Below are experts of layer 4 (counted from 0) of a mixture-of-experts language model. Rows are named router (the router's row for the expert), gate (a neuron's input weights, with its number), up (a neuron's input weights, with its number), down (a neuron's output weights, with its number) and show model dimensions 0-159. Each number is 500 + 25 x the weight over its row's rms, rounded and kept within 0 to 999. Numbers have three digits each.
Before each expert's rows: a language model's description of what the expert responds to; "raises" lists some tokens whose logits its average output raises strongly, later layers aside. This comes from a sample of Wikipedia text that the model never trained on.

# expert 55
It responds to: Past participles and verb endings after was, is or to: used, released, based, located, plus suffix pieces like -ed, -ing, -ated.
raises: " in", " to", " the", " by", " as"
router:504525517503471512515496488470482547448507513533548542470516519531470490541493502487516523460517514497522529507495440492505459567513474511485470523498533463502491502443520513541503521525549504531486488496447533484533485511485492465547492499502518489511530507508551499496487483506513515500508520490486502477477510526484507524521525518485516481497531512483488469525523504491444499533485554485496498456501494533488515502474501459532495498512467573512499522509540499523548488514495526
gate1:481498502488479460524506523517504498482490477578516494528501511549524482513471486494544443483505480478536482485528504492503487429482480556506478471478495492457508490489531523490460467465471520468496523470535479505509468474540480514516511488443503481521499495493524450502577535477495504476529494463519482509496488502495520466474507515482497449498471482485468497496508528513494517537485505440524483498475466470525507534527482478481450521503489524499524501504510489483497479484510502
up1:486460500497465505499469516497538496488509455457511525511516489491487487472574486529514486501489493489499474484523517535515514490452489520475496514528467481508508461541495493514481547513533463486526498472510468476492495443489469482527506521502503487430516505495522486491473480487535475504527485497460473496489520487525479468519520509518520476533466488524485492487507527524516536472524477502492536525427487485497459513452534463498495466514549490468476533556491519477509462472503506
down1:504472467531504493482462539506489550480500478515458489457515461463483477476448506490461480495459472545456481471517472520472498460500483509530557518472511480488506475516474503463503479493515499497508501515513509488470426496508491486488484544478493466464487510509500483472477503500494510521502452526481495484492513494492473450491472489492481535521500470422493524530477446495505486514513498504531518488469489488489508526486513503523478487464570504488487486500508489455477524487539528

# expert 31
It responds to: Sentence-final periods, often with line breaks or quotes, heading-closing == marks, and colons after infobox labels like Postal code: or Mayor:.
raises: " The", " In", "==", " He", " It"
router:491508498508500491515514520511502549468538517490525520440491540491503498519459512501505513461469501521493533496505449566512476509500487520529461534490511463449485519511470497467476523535496491505449486516490539530527525476507472477572465495494517508455511518521508531506503518508472506455500534481472486494476532486509523514483477535497540471520505483483447481520479461517478498500511550506514501502506476513493515510515468514507459512488496507507444532494501488511526502558530552
gate0:533504509507481504450473527545502519498475440437475522495450478523509488496547518498463511485515509519469536499477509492522508501521485516505520478496468515502519521446508496518468518503490477522513517543491467505495552519503460479547480510510497497470521483459504493496581499496495464520465486500503470493545519528507465521502499484493479496532492473518509453519516492480516543493478495517520505474490489524525482527469486500480480447499504502558541452501480515522474467467513537
up0:505494463517454487511498478463504431506502553469490497437519507479469535495494484528533498519517508535470428501502536473533553484465505471535477485481518529481519510488495512491526486498515563472523502479518495493516488504488529469472518519506486479476496509531534508523489499539513513518531491457520570495504502506513533494522520509446534496513490535454462482484493492533518499535486521490507501523483489517484499499493498481488468496510564507523520544482514492516507487499470456
down0:479458521501479497452516497472522525491512490469437481428550492505535498540499473471515529504531476506474523522484517480521514521507496451495474503504462513482547479461488457488508495528497520523537545477507508535507477502528479442505465434468507490485476476498520485510506513507487523488516447511517505503472495507551466487483505524472517510531532492528533514511527503448489493487442529538511475507460468464504506509518496498504503496508514529516501487546479514504490498528499493

# expert 0
It responds to: Place nouns ending a phrase like region, area, village, parish, plus scattered punctuation, table cells and numbers in election results.
raises: ");\n", "istics", "arly"
router:493535525529467519539521516497519537473502507512535520464469521492484529513484487513526539486511525487526519491511462537540474531483475548507476515474530483479484500463496490497519511529524523488460474501487506495503521460512459459541473524518545495490486487465528520489463522510506497478496513528473481454482532484481512509490478547505532481533539510469491468510505495509470468466475514468552467487517453540480530522509497490508469526479505532480457508484517454537541505518456524
gate0:486495511459471478509518532470488522508524516504500490528474509477513476505464473508508499483462452504506452535495436478519436542531488491464491480442512491559504511489479433484509521506527519499504468524495480491484511509525498485515489485473442458500496484488506540515542532469490496494568454516508521471445472491538521510495512516515504496467497479498492450472520491522528501478489512469504498529505479522484501506499493487496505491443539473473498488489480460508503510486530476
up0:492534453491496510467488518511549516509525527503519537455514518480469521475496531496515515516513505523511489494511537519518491536527516462474479497471541468463510499484462496501485479495495509506520433510514479518487471513493498534520499487450502524578503506468462499536502505479505466556491503497468493428479497510452499501490478502546482485500492513489537493506505525544517506549496526484531509563524518487507522499515478451526530495473476495503479504492508462520464482496482451
down0:489529472463502496510490559536489522532520465495509505440544503525476530524529486506482499490541507463474476504467508515542482483490514482496516507517513511507459508478520509477516492492517446512478519537452498503483472500463527444506503460524519502531507513460541527477546540515490497479467506516512521470479473512502473495524482478502470497513511455470467489459513505555463493500474510502510466500488497474477510519529513481543528495520492494470520507495510543517490523428458531

# expert 60
It responds to: Plural suffixes ending nouns, such as -s, -ers, -ions, -ations, -ies, and plural nouns like members and children.
raises: " of", ";", "'", ",", " who", "."
router:541526511492456512531499547494513519495494487504531473488472519549505479505499498511476501484495536479516509519497444537521446532512458529486478486487520471490510467454455526517501512523496503490487484514483494480555476496500427475529468482499514483519488472476539525509488559495519502490490476499485475490492557496492480502543499512515506514503506499473492517534522471528486451465474513478553472451507487541444521520512528499535446488489501519487489489489532493526499456506495505
gate0:552516471465460512509481411541524554503501514518463494560543533509505511518480507456517506523501486541487512503497523505462519509490477503527512493517463475480490508428494492502529468489495443484479506479465518472485498519514499506502493529471525512484456486505490482485497523484502535499473499559493522489451480531521525541477521525502495512465502526520508493510491532532498521479477500494535519487538489508545563546496512490505502496503466490531484484482530502493480502511483500
up0:450518465486528499526515514503497468517522513497533528489486473519520527499493502487535464500502514472480492496538498485528494523494540455484490534495528508533533516560523521455502484518517533515522435526482505509522527496514535489475571521515513421502523480522497521486498516521488510507500531520510491538526522503482516484503471456471508538541492519538512476490501496491505501470505511535483518533494521522494474509516433463546512477466527494485479531498453495503535516490542488
down0:496506556510480475521476447504459523502510555484506488528501543486546497524510480526568527491560505501495450457496493510516502506505536499489435513503530496484522503509455508472553540509505534505512506486495479545512533511514487529469465536485487509534516518462506535534480504499543461495488506524478488439489504478490498504497531481537477503476484507531530469504482514514529546491523515503523538505518480546464502477467500505518493484490508483501531470497530494506490512476490526

# expert 19
It responds to: Opening pieces of proper names and demonyms split into parts, like L-en-inism, Ar-sen-al, Ar-men-ia, Dan, Croat, plus New before York.
raises: "ish", "o", "ic", "i", "y", "ian"
router:477526522507484542535496485489529527506491517478512497477477519477481506502519512511510545473484506490514482474504473499549466537463500511481429523488541519500477499464482522526508510526532500519472495501480511491524482482494472448544490538537580504487481492471508501491475498519481506459522513512489480462457498498445515501509494519484553475561518438468519453545486504510483465472494506505528471504524464522480507528493511496506470521479499506485516525460512516544527497495491512
gate2:439490509513489493515487520515497509475507517515505495522517493542522495508464485546492492496506467475488493536520498493537463543470531530524498471503498496486497532582546524506518468536528490539506453498481474472487483507495528460483499524516479501506481489533513578495511505496481510543505569507488467514495496540492462487482511536438510474493478466472536464512538525488518519514499540491487509524538463477529512534485487492502475514496509518502501503474526473512490496497448482
up2:490514465498515502470528485473513462524541516518499486498492494481508511503460494539558427450513540519490527526507497520500480486443506490514503473517479465497482486486430482495521515471500458537502543474516484516499523448514543450501480517446484478515534487496505545485535485539484558464457513504513486503552493515490474504488473521563524462496513477514518516472542502517516501494511485512489486513497510462505521501485506528497527499508485498500508514488500496513500499448469498
down2:477474498473532495491509547520515464501466492520489535493511520496493472492473518489524481443502473502490531511524537464522471487460487537484527499501498489501484497493504497530540469510504497507442495505499510490478475504482482508488472492491474539498475526456499547505518477521514567483525508496458518505515547539519453487496512484502499536501516500470449491459538547542531500496508528507458513501506497473525465528549476490482509506484512582501479480522531442498477474473501500

# expert 32
It responds to: Opening parentheses, quote marks, braces and LaTeX superscripts that start asides or glosses, as in "(Ordnance Survey", "^{", "Speertown".
raises: "R", "S", "D", "from", "H", "P"
router:507532545547527536518527544472499522456493528494515505488457505532462497513509471509511525479519572490502501469497467474499505509490470523481506553481551468467482498490486485491496504526505533498468492523490534499478491468507513467534470521518504521496524503507500518486502521514470480470498488464445498495509519498457519495521506514504497527524548494474484471523570464504488437478510491502488503477502485522511529524514508462508507513460520508503418533526497492540506508531486540
gate1:488511472530508466537506527524524511476502489499530511488486510431490467468520494495505492464554513460494488474518476452515512447457502487473515515515473494519503531497503481516494534482499503499485451502526526512500561522536489496504510521478503515537499527505489503484452493469517545542523488475460483495526515496480551518504483527540522487481533478501462497453504430486478474506496527515524511481465508509436491528474475479479479481482491465502491487528536477464539516502506519
up1:501500534493499444492492504430478474519507505491480510496545521508526534545520463502481504482459508540509491504508499517514477536492495429527520536473511502458513492499434481466540461493506491497478509508513470505506511487472543493501515470493508492466505544507553449522516494498477491474544468523502474479497463502537524479476498523460487523524486549477490540492464510491557514510487469500513509513455476488514534491490533464488519492470497500537483484469500502526531475493496516
down1:519518485496542520474539501488531469491467516512527468516514442515510479466476490519511487457542463503487509520522542513547487513499490531498483518468503498498464503486552520459515523495557460495477481524500526486499513457520485541547542462475445509509488475479475533459487484462520476506508470501518535517504543498504528515492495490518522514545495462486460526486499534464493513477478499507506498506517491517492468519487460547532486469469539509493506489490518521532453500473493467

# expert 10
It responds to: Ordinal and quantity words after numbers or articles, such as first, second, third, %, years, km, ft, and occasionally adjectives like good, traditional.
raises: ",", " of", " in", "."
router:501509547507478526561505496490480531500532496478516544463507517470468521517495453522517550482506484466480498509518436525548484547462496516506487489473562466492498499475469499483500533518513508502464471476510490502555498478512476471548503483513530486463472483494555505492482488545505495515533512525489481483487515519491484530521509532489537489500511527470493500511528507512510458480467491491571531505521469516521533522518529500497497522482493519485451513514518468526527481528479524
gate2:466472510520478492526503521501491499499513518493531496500521511491514483543495558541488482510520502486519515467440424527526517517500461526524496495511572478478497500475504484519492498491470483499493538509473467524501511522521497478495536529532527443493496502524533487504519491498523488498532534529513474514554491528516487512520526492499519535446501521541490486527551520517505477497442470485539583464542496508502487533473481495488467505503492500496494496515510507493527486522455492
up2:568496469491485493472509468493515488514494514522521526496484525515497517475511523465499525522497532522518493496496495485499489482497505531549482504489466512500541508479500445481510513485499501473544495522507487530492526522431524540496480562488509498500521495482494505535493515480423508510513497493514500523484505474519527525474466492496459564513552466501505503472505416538508487499518523520463477501498527485497456548558521515479495499476544505508493493500465536492509517485526523
down2:498541517545561482481475483518485506486514519511504520523482519520521492508511468490477515542503510526524485516526466502500530537467475483526487474462522533492516542520535480509507497543569527489526523497501508472530510512493449475469474480528515482550521496437448475473498457489541512496497490523530512469510440482478514510477525514519505493507488516480519506479489523492486489504506518495522485476513522523498497501458456511490442532520526473460466501500482529517517443510525522

# expert 37
It responds to: Countries, states and the closing pieces of place or team names, like West Virginia, New York, United States, Guatem-ala, -ford, -ington.
raises: " (", ".", ";"
router:473535537506444507527490468463553521456495531479527512477475492505523520554486471482513536502521561470512494505523497543514442560476507533488482506487515502500509511507490511486528526517532498528458471528500504482527511478537442481515491505536549481494513489527497518493481500511524492457473531505474468488460514477511519474517485528491516456520508496489481503537525519538454498474501493496521475482489464515489522485484495489518487462515490515474465514510502444539533485528492486
gate1:492473488516496493519517496534556535471489479535435492485510508521466534495474487502524477497495534475507447500494513553497504518477488477508514495488471528506476540504446546460507500472552486518485518535490494486514491507524469496481476510475499462506551508526479509490551457537506511511480499483471472467521467499498496457514509513483529485457493512496497469473458515547515495462492479529519503500506477501500450486527459460480519500512520549497509522501479444519533509524458479
up1:482520480535491541508508462518489495492502490464499449461504509517443497474494503468495507484495474507492515547458458528497504502522487514456522483507512483517501531509493518466476470502466466506489512499489487525490515507487507529483471424485490449499490510529525490507502534510499508493454539484462505505530501516538475465460551513479524576488481531460510498507513515470445499510548515492456489528454479469488500475489505516488461495529485491500514476494550501542536508485506489
down1:497476487451461508499498524476516527506496532489538517462477497483541483524484515503509517534528528488458500452492510506521499529442520482529522523485495495522506506545509487550531529519474523498494489550522501507518489496495459531504506506489488497526526497500474485507532515487517573491526496512570505493488502483457519471502542472491504502519521448494430503479482512501530472509495493467488521494498491501483466500473554490487443512482525487508524525526531451501465466527458494

# expert 62
It responds to: Month names in dates like January and September, and the letter h inside or starting words, as in perhaps, Whitehall.
raises: "ors", "or", "ans", "–", "-", " "
router:504558508525490541481525526517523535461536530507550528496512501470498528519478492499534529511491511495516526481493463584523465513529493537487471492487529487489506528473496485517533530521510494513498502479487531516541483498534482448533454514516526498497515469468514541477465499494497512489498549508458524472509531508480529510470485558489516488518530514465500468516491492515507465468485471468548477473494485523491500490506473492514472538490520507473457522502533449526499498515469512
gate0:503515515497512497503517529493508512511472518537557514510494453504498524529484507468511522498483516498490512504497519584451535508530504482492475433500504476524524507543506514504524535521502506509489479487491522509483471523506521454501515460507496525507465479472484538470512509513489482495528503500507495462549506506504487498450441546523507453496534507492470539525467475511493515472478442505501480489518501508498504520486480518482451519460550480515496477522542546542521479462468483
up0:490453542498494491523496443517502508507511492498521523468522471506519506530496510520473478505546468529549513483514483450535488505488493514524533517472502520520481491455503483511532501498480468471525519490514491488542546459464530518499506511529482492446507489548476526530539541491511454473512513498496464502500496503477502518492517491501512453541559501504531459520528500518515511517487485471505482490517472570500426452511506481512489503496477486509483516450526479488479483477475514
down0:544481485505506492527532528511531512498482498549475502494463529543507521502490530471481488514500473493494484519576517486488518502497480486505514478442477529526498516520458482521465505542497464503460456518497506508523548481490454548527480468482541514473496482496527477532459527538492488486490514514490430522479497497532461497502470535485483506506539506494467488513513541464479534487518473472470475515498509549517498498523482515461487482527521538484512525517513485484453493482522490

# expert 38
It responds to: Prepositions and past-tense verbs in career narratives, mostly "in" before years or rounds, also won, became, attended, graduated.
raises: " the", " a", " "
router:493514497515498516543508510482493550482521531529506544480506512463492507569505488522499499514507573495498498508509484503487476519480468515499464488476543488461487528480481483507489513516520484484483459520467540480523476501481462475528505527517541481467516510504510491491479512533495529504474513495451511490439514508464557544523500531530544496526534512511511493509516520511515494491478496488516498466532450573492537493437484459501494502501481553480497498513542485513521499516506531
gate0:499523438475474534472474484475532482505503474520489493463517499521466530539519439507490471471508508486482502476510482542487549498453472515541498486524486495525497500483424492513476507519501471507512475479473467510489472472506501512538507498495493508460491500514510467562502511503536490512479485507538506482470539526508574485477465478513524522517485485531463502457462503502529472501475548489510519474501482537527511482455501465458527493499496463484467493501509497497486483533491478
up0:486526505514439488499519490515494534490454494482529510507495505546500471460480516482470492511502500472518474497465495503499532440505522507472468511468516490487506528483564508521498564540488484468504561490500484495506522499525504543506527459488444489486491499479485498440502458509475519514449493482500507509549506530488493556523501510463510533518499506543502507527518487474498528495474494510543441485517529504498474492546527512525517504505507500449495461500491483512505539475528492
down0:501517489513493497537480475515519448514496495542534511506486466472451529543537476502530496492515467519467504497504474525513521540453511513456475474490475505483463515512514525491459515535523474518532432480508492498500480475498543471514530467506514503470524507502469497520516505500533462519473456512482493517530500483497484536476488516441576509548480510484470484504471519511529476503481530472482494502493498503505541520473466459523504468480479488495492521509539498492452471488460514

# expert 50
It responds to: Nouns for places and directions such as north, Street, River, home, head, plus the piece ro inside arose or Introduction.
raises: "d", "ver", "b", "pped", "ved", "mark"
router:470536519576485492519531507485521516486483527522511505482490506509455511494475502504529558517491518493528513486487485505549475508500455511506482530471504475464506526505491513515519533536536520503488461508461473507536466482514474460520446527512512475497485490468530492505449495511510487470494504503472507489502515499480517507520492529534499464539563538483492451501509506531491504470467506496532495487509456542502542531509485500520445496471506529506457485476521465540541464511467508
gate0:502517520470514505522534490460501513481494512535472528511503495497477487467497486519502542527493493464483507531489520486551468499492514471459485546495523512485507472501493542495530512475522477565493461524453475509524529500502497514520490494475508436477520506524502475472495487485556524538456507472520473496511509481534462488490482516490461466497529562490487505541501514537464505448546494473514523522495490481566514536473502456497515465526509520486495548505527503499491510513530499
up0:499541494511527505488503508526505542461441499496495527512487515477519539512521511539490502509493551518533508515487482510502467520487472528499453508486501511539455487523482540453505453477514486511461472463481488537503518476492490482422533512488436503536468512524503516519509515502494500483513499486534513517499485506496509521507519421495522515552461495508509470501506504487538528490526485502495558524488521495524473486509519524461494499492520483462546454468529481516511493505468530
down0:465492530513500513524509419464494475532528469466478564496463491511542520491501528518473493464506482465484492475538526486484499503443505556514479543513504502476464494491498500458499557512516503487505509491503522521444510534476477492492496451465464480547524487544472499533488503532456516513526509507457499496497526500484508498523508470534528526526469450520508523500522482514516523517493487455480499490485471512496503524531540508479509496510506471499504497509490504520494540471462520

# expert 15
It responds to: Word endings and nouns for people and family roles, such as man, father, player, poet, and pieces like -on, -er, -ter inside names and words.
raises: ",", " and", ";", ".", "hood", ".\n\n"
router:516542545546480512561489479498520550494510530490545498478479514508473515510484479503514552496511519480549493504519454533510489514476480555491486511515510459488508481474492476516526510526519527488478468479521488514513531482517453469505468508496522483493472475490533493503498539534508524455515532506501486444472513447496536495514501554508506491531551480487480469512493492521449454479476478491525478515520473526465519498506520484533494515464495513477474506478501467538539515503504528
gate0:492513477552480568492488510495495497479484496447506480495569488510499508494472479500503524475541540511510481523529531515491499541552567485517522537506514495502527493504450474480494471501490483509488516478499514505524489462477505465514495499519497499486504477496475519488455529474528502495481475474493515507492574445491469503484512483533545519476504459517471498512518506429489458509489534495492470490483505487504513498527517528495521574464500497504478498464482516520500513478533524
up0:509515500472486453526531511454480493516493491465488506496539439495510502479510493480558495502551439484471530502514514515482471494483470468524512509491523515480506505492523550467493480498475513499495501510443506517469529538476507460510523503476514533490462493534530497546459510466510497466538464503534505445497506511485484501465517482485525488488503488454520523441532507467468482494473496511495496510501536508514509538510502494497450466490516510533539466556521505529542495494499493
down0:502464486474487517488446505468491543514490512508473502522532517529503533495536525481507491537512472534481468520497475540489519498519490489460505465517479501516474498532486471539503500492462519493493523488529468530537473461477481556490543509466476456517509523473467536501506546540496494480536467525534505524535475552480516529508508489478525491496514541535492478517515472501493472451503518511477514465472479516491475532467483516490459516501529506474474501477542457475525477540484525

# expert 42
It responds to: Abstract nouns or noun stems after determiners, such as law, power, contract, employ(ment), view(s), often followed by a suffix.
raises: "ing", "ed", ".", ",", ";", " of"
router:527531526502495492530524502495507533487481492522511546452443524538467515528498515479505506495531521523511465516506453497537497511486447518533500519501519475504511462496444495512479520540550490533493515498465506471486503472499430476512507498506496537499491487441531512475514500500531518495502530443463480457527540449488496504474492536487487524540507496459499488529507483484477506448466518500531480477517474483492533490498473498503466499494479534491475506535530480538530521512498505
gate1:470515478495486507520510530557541516522550519544471510469501491505519520532525512508468506440493480487506492501504491528520508481493514539462499490496504432458522501511501488482549530543525536528524506487491481499543520523528488526506479479489511532524488506522501456506488511485519488501484522493499495537511543507511508491497472513485474518497512500524534455497490490517483494512427497472502515492530520519492439488488488511518526521466421497470491473487517529539489529565487532
up1:523523508478500477479484455545520514527479516502480477504522500490549511481517485496501501570524499480502542540495468517475526484508490537510467493482535473515496469497486504503523519525511495532552507495464525483564505505482483496504497483512471507452527519555519470526512492478507500534498483501492497555507517475486505524501480549476524483470513503491544463501524484471511490486488495468494539527548491496514483474485486511497513464537465489495510451510503497514492582570509532
down1:458521469532477519508543524492479508482488479545478514487498473492484509523506476491541489481485552496502517488510509480513501471463495522493502513487481517471469461499525503530522496470544494480476470489508472504486472530513514487515524518485524522509499475510470429507482492515495461516521493531495513528522509464486525474490471584511508468484460525506487498458524513554492470488512485548451512461459485485518492525467466532506537522452464537518528513485516493498462459475509528

# expert 2
It responds to: Conjunctions, relative pronouns and particles opening clauses in prose, such as that, which, where, while, out, after commas or verbs.
raises: " he", " of", " the", " in", " they"
router:509518547530474510539502532469524518479543491558536468467502515477496531496496477514497516478487493467504475486545470506548478510487460543525490544511527435488474482480459502488518486530527478488472480542499536486513489502553499457521483509515520499507480477494536499505487497491507498468506494491487475494505543493500524509493487537503531478531536520476489459520501509488479514471490497522579510465506473527523500517512483479500469519477544536486509516469515492551523545540516502
gate1:513536540520452500457492534464457530511534523504507484514438538496513509533504500505458507509506494483477488486478512529506547498462479486531455488496495506520509495529478513515491500542516477520465504531495493495510493463448514498471455510519519504522497506531487499515491498492504456509562515501537493532531510493556516506472460477518500529517516536508488498525503495486505507466500502486530484432483516497456457459487498543533489511486524525488492496469504481514494582539497509
up1:463502487499497504494495518453467490492489529496502483466498536518519489491488499500496491508547501454514468507460501526518522524500516482531490509524496507485504525504488500466504460543485530491484449493526517536518500492505516501486506479483499474493492493489514498575494486465510519477534505487518494529568523545538544534512517473513475553493509521474483517524508488468519525467482452501522479461493522537470507532500454536502480527515509487514524515421471490474517542562503536
down1:505476515469526513462547515464477496498452503533489523477493496496548482528525460545479523516529499475496537491490473461472485522528521513503462517511554512508467516514517495516523478495518512501508481494524468483494472501507515507534557500475488436461520453525485517479507487460520559492509546461460551498518475487489497446502497477544495497474510561491508465479533507521513490522525511481503502520506490513499525497533523513478505471483470502480470501530495542474477525502470480

# expert 58
It responds to: Head nouns naming institutions, competitions and works, such as league, tournament, album, film, team, school, government, election.
raises: ",", ".", ";", " in"
router:494521519541471488530497503505512521496508499501543521444470499498519501522478516498543495525487557476490501514527482566520489553487474505539488479476524480493480494493475478488486533543507505532490509525499478463542505468499443478537464476522500474475482474454507499498468530497529515470509477452461477481502528479457494546508500514505538524497538474497466490523529512542496488439447481467518491494529455513457511501469511499485485491506496522465480527514509465501511488499493507
gate4:491495497490499499460484504479479530503502497517525499414471493475527519501497515542497516451449480484515458503510510506483523469462509517493501532473499497460530474493517544486473469500501523545517535484453501500507496487571466489471478504458516465469503547464492508489458514488497474522485490469458442487529532468477483494473518522548544485457524497501493493493516546510487534509447500471485487486508489496518510489510505509496524485501482509476451517478482480484476491528508533
up4:517521489555481532504506485537499447480463507519469509516508475478478505498514468491474525510507485505501504537483449470506500510494514455507493454473500510551472484516502472530512514518477470502519481468549496485527497541476511496531512517515511487509496489484521497514502524558494548487468555489521486534503484486463501550506510476523476551513487514516510503465504443477492534465569496511502465493461468520489486544527476458500509529514494532546501501472523492494489544486518531
down4:528518486519504465512483478520494513482522543452496477544497468517475471533471532495509425492490471500464513483494473509515482487527511455491526507493529482512473510533453500529490540551497547563542478530556493502534526537483494546529494476499493508494513457484512457507455504504464493516507490485545460487483506519488499479510455511514490509529473500518509474500504501489508513502524484467477524520470505471473541486501517494508513452476531470476490548545501477482507517496495492

# expert 63
It responds to: Word endings of non-English names, often with diacritics, in Czech, Hungarian, German, Slavic and Nordic names, such as ić, ski, mann, sson, é.
raises: "-", "'s", ",", " and", "-M", " of"
router:498510542533434530530513491515536526495522513482516496485491539513506523511450478546529505476540530496505522456518492524499509517468473539475478501471512490483463496464481491502534507523541510515459463543499506506490479498546477462527487557487539503466525494459491465526501532511498511484536543507473473458495509521488503534493466537501499512521524515484478517502531505519499476480512513504533485474493464525502522476454503484535460484477498509489482534488518468549554510519528507
gate1:527475499529483524493464495524476505511539488503528522521490478541489523518530521547475564522492491521492493460481476540463511532527509553453490482470479502517476501474535517478508527514510484509492473481499475457489484497525500441529539491545520470481515497505492487513519529519501473480504531503508495500526480525484455504505497507490512450458493479518511501555487494505473484505473446432511528459484508507493496489480530480449473488528521506474488520515488488458539497493554520
up1:462495502516468530483540465518505499523478482488471506539510483513526517504472542554481528469503509462494500459537505508523504493509445558472497529482457469471463521479511484513497448497471509528535475496512505489537484506519486440471506513479516476476413515472481510492496501549508536487497510476473471491523484501467523540527496492474489472492512496542515457511501502491469484490484441448492452509486501511494495481518527500481531510490518490507484510480486479494545501506527507
down1:511509526556485505515484499530458520492539504507486515532486464479477519497530450518514463501466499542514465493518448461513474491499500461511491513499502492506481468532534553475486485504511486533530506504475486530458481507505503492487522496489468469516492504484478484455509513496547529514490460470544537497508514441472524473475518509482518495514453498460492466505470485494503455475536515480490559523500508522475561517516510515523504484496495488497494494494513489475471429455474471

# expert 5
It responds to: Numbers in results tables and statistics, plus closing quotes after song titles and occasional mid-word pieces, e.g. 292, 7.89%, "Approach to Danger".
raises: "istry", "ality", "vement", "uated"
router:495533527531474519537521511494523538471503510516534514464471525491481527520486498516525536486514523485529515488510463532542473529474477551509478512481531479478488499463495490489524505526530522488459467507478515501507519459506460458540469526521549488484489487464529516489465516514506498477501511521470484456485532485483515510495480546508531486537540515472491472517507500512474466463475511471547462481515459534480532515509490493508472524480501534473459513491521451537545508522461523
gate3:501521542505487502521506506519502520526501493461487532518505502501512528494483469500496541480491517537514444522498509464521457480479489518462485459500484532485480454506537485475549527493478537499521562501480506565534487470466487490493489522487502449522497493463439498489510494481469503457553485516502510471484532502471479509467519521489500520525488465520497522532516525540531506453485501477523488508527529572506505465517513509503555506501482504509464504511495540514508504504510543
up3:547479515503481516449484516486458477490515533495509513522528454515498467518461543504529507494494522511531538508484498545491532538497476487503493508490507518495530506505425489470433515462477524489483506481475497472469498476539499465513551515516493559485498456503486516500497443524564519501476525497472524499518456509501493467540529581519511544508502514501497505503493487497492498507555485512479506538533502475464508506518494495481500508518507471504520494503508494525520511481499474
down3:505518508489485466470460465480494507545465509516466493479531512514487495543469494540486536476521489484594513496503478481527486502510487527515493514481508493552479506490519487507451473467488474544519522525502489520479497495498473578482475493485471517534494531468491528508461526533486549494488516500476488514504523520523502489525482500471503470494478490500533517480520531503518484525491531503521516543500454520478475485534498498517513514482567488487440487506442500493535519502526501

# expert 61
It responds to: Conjunctions joining words or clauses, mostly and, also or, but, &, plus: morning and afternoon, pool and spa, ponds and streams.
raises: " other", " others", " its", " the", " their"
router:492522531513462513511515537495499507503483508483523531469479472471482518528469518529506520476531502474505483477501439563573462525503483510525472494489536512464466522477488494520499492519495498496483476513544526531470473431467488488504456548523528487482487509468488471474509545534505511484488512511459464486501497492497518530502483511508522476505504517499491433539522472527452473517529524464518501475546491507460506483477487506528488499511507512468466471498484507518483495550483511
gate0:475482513504510491474485523488495505533482485482503481485467462482451476517484497504516545489542545538487468541487541518503483463471521549504536531512532523548510505511492554487479459483503520487500499479463469492517499465511543514507518554495541533448430478522495521488502548518510491517488473508525485509499504488459485515453537514495484505479513507503512521502508489476484461493507515469514451528545461520508529489471461491528515490459534501505460493489486469501485494499467506
up0:529548486489521512493469506488508456465532508507491487503455525510503463510495518504497478486483444455510488504489496479491522487530506541505510485497491503470491496516488455468501520531483473508485494493520507471510498552506496482487498497556452478504498530500527508522500499436522504492539508471489534496499485536499487499522455521488509489536502530557551505510457518484540519549469476462473527509506511489480476507495562466509520519534452508473516538507526447482539464540511478
down0:505480520509538476505498558482472479535521484498479508520525492438487469507508518537469511459509491454537518526512520510498476479542486498514495512531513505505473484501474503487489482516509546529520495480558520441490495477513487504482471502518496499500474522514509463485532522437517497498463464472547484499491525519525504480483515483495503488500463539514469515516507497532479471421457462521455474552555536502463506482494494477497525481491465488472496533494506471494495506528508500

# expert 1
It responds to: Commas after places, names, dates or clauses, as in Hartford, / Cornwall, Vermont; also comma-quote combinations and clause-initial as or although.
raises: " which", " respectively", " while", " where", " as"
router:481504491480482520509532504464484508505533512534528489463491516526511520510473509542463522487518546457517546501483465526569494487494472518466463502486516463518489461503458496466488508529498541520501462499507512483529501484521463491546440494504513490464507503515511500481478540485482511480517517491433481493483500481480549534529498531546506490507512488492487478488510522523487508529477513485580457502482489518489500505454481466482508490476515544505488489501532519525540531523472515
gate1:473515486515492503489488558506461499550517510482444509517468476481475503542494519466516523458508531468530483442498514518480489486459526538500471469494528488515509525512485511450511489481528472531472457496466493522473461516479480481471520479542472485519509485475480513479483472519478513493483510504491464492494471470484480494494500482501501522525499460472543477441501485533540486502456545501491460518465502508490468480473521487478486500471523526489454501440491528507451497518509509
up1:501497498523490564494488493496559522506479494513501455501508490485542481498468498505476511531465524495520546528538477494523512474528493474494529508525520530464480466475526477501460503503497508476513494501497523489464508469496507506469522469501493490472516436541520490468505489496510507471469507529480493517526518479560492499547529542524506554474525555491459520487538524472486446494510469500474504478494461541531541459492518523508531483526506480520518492531485456507537523497500511
down1:503475487505494538509484535516538511482500477497519506488493494493509502534545498486556516508472537517492538540477514478485505520526523490546487515514484504519446534507495504481467510491523461513461530500502521512468464498516565487493511455539506491489495527528487527446516522536522497475457505474497503527491514505559513526505519537514514502519524455505457499499498508471492495500535496522500544562565527513499476466468503522495533513509486489515580526475491533489490484505494502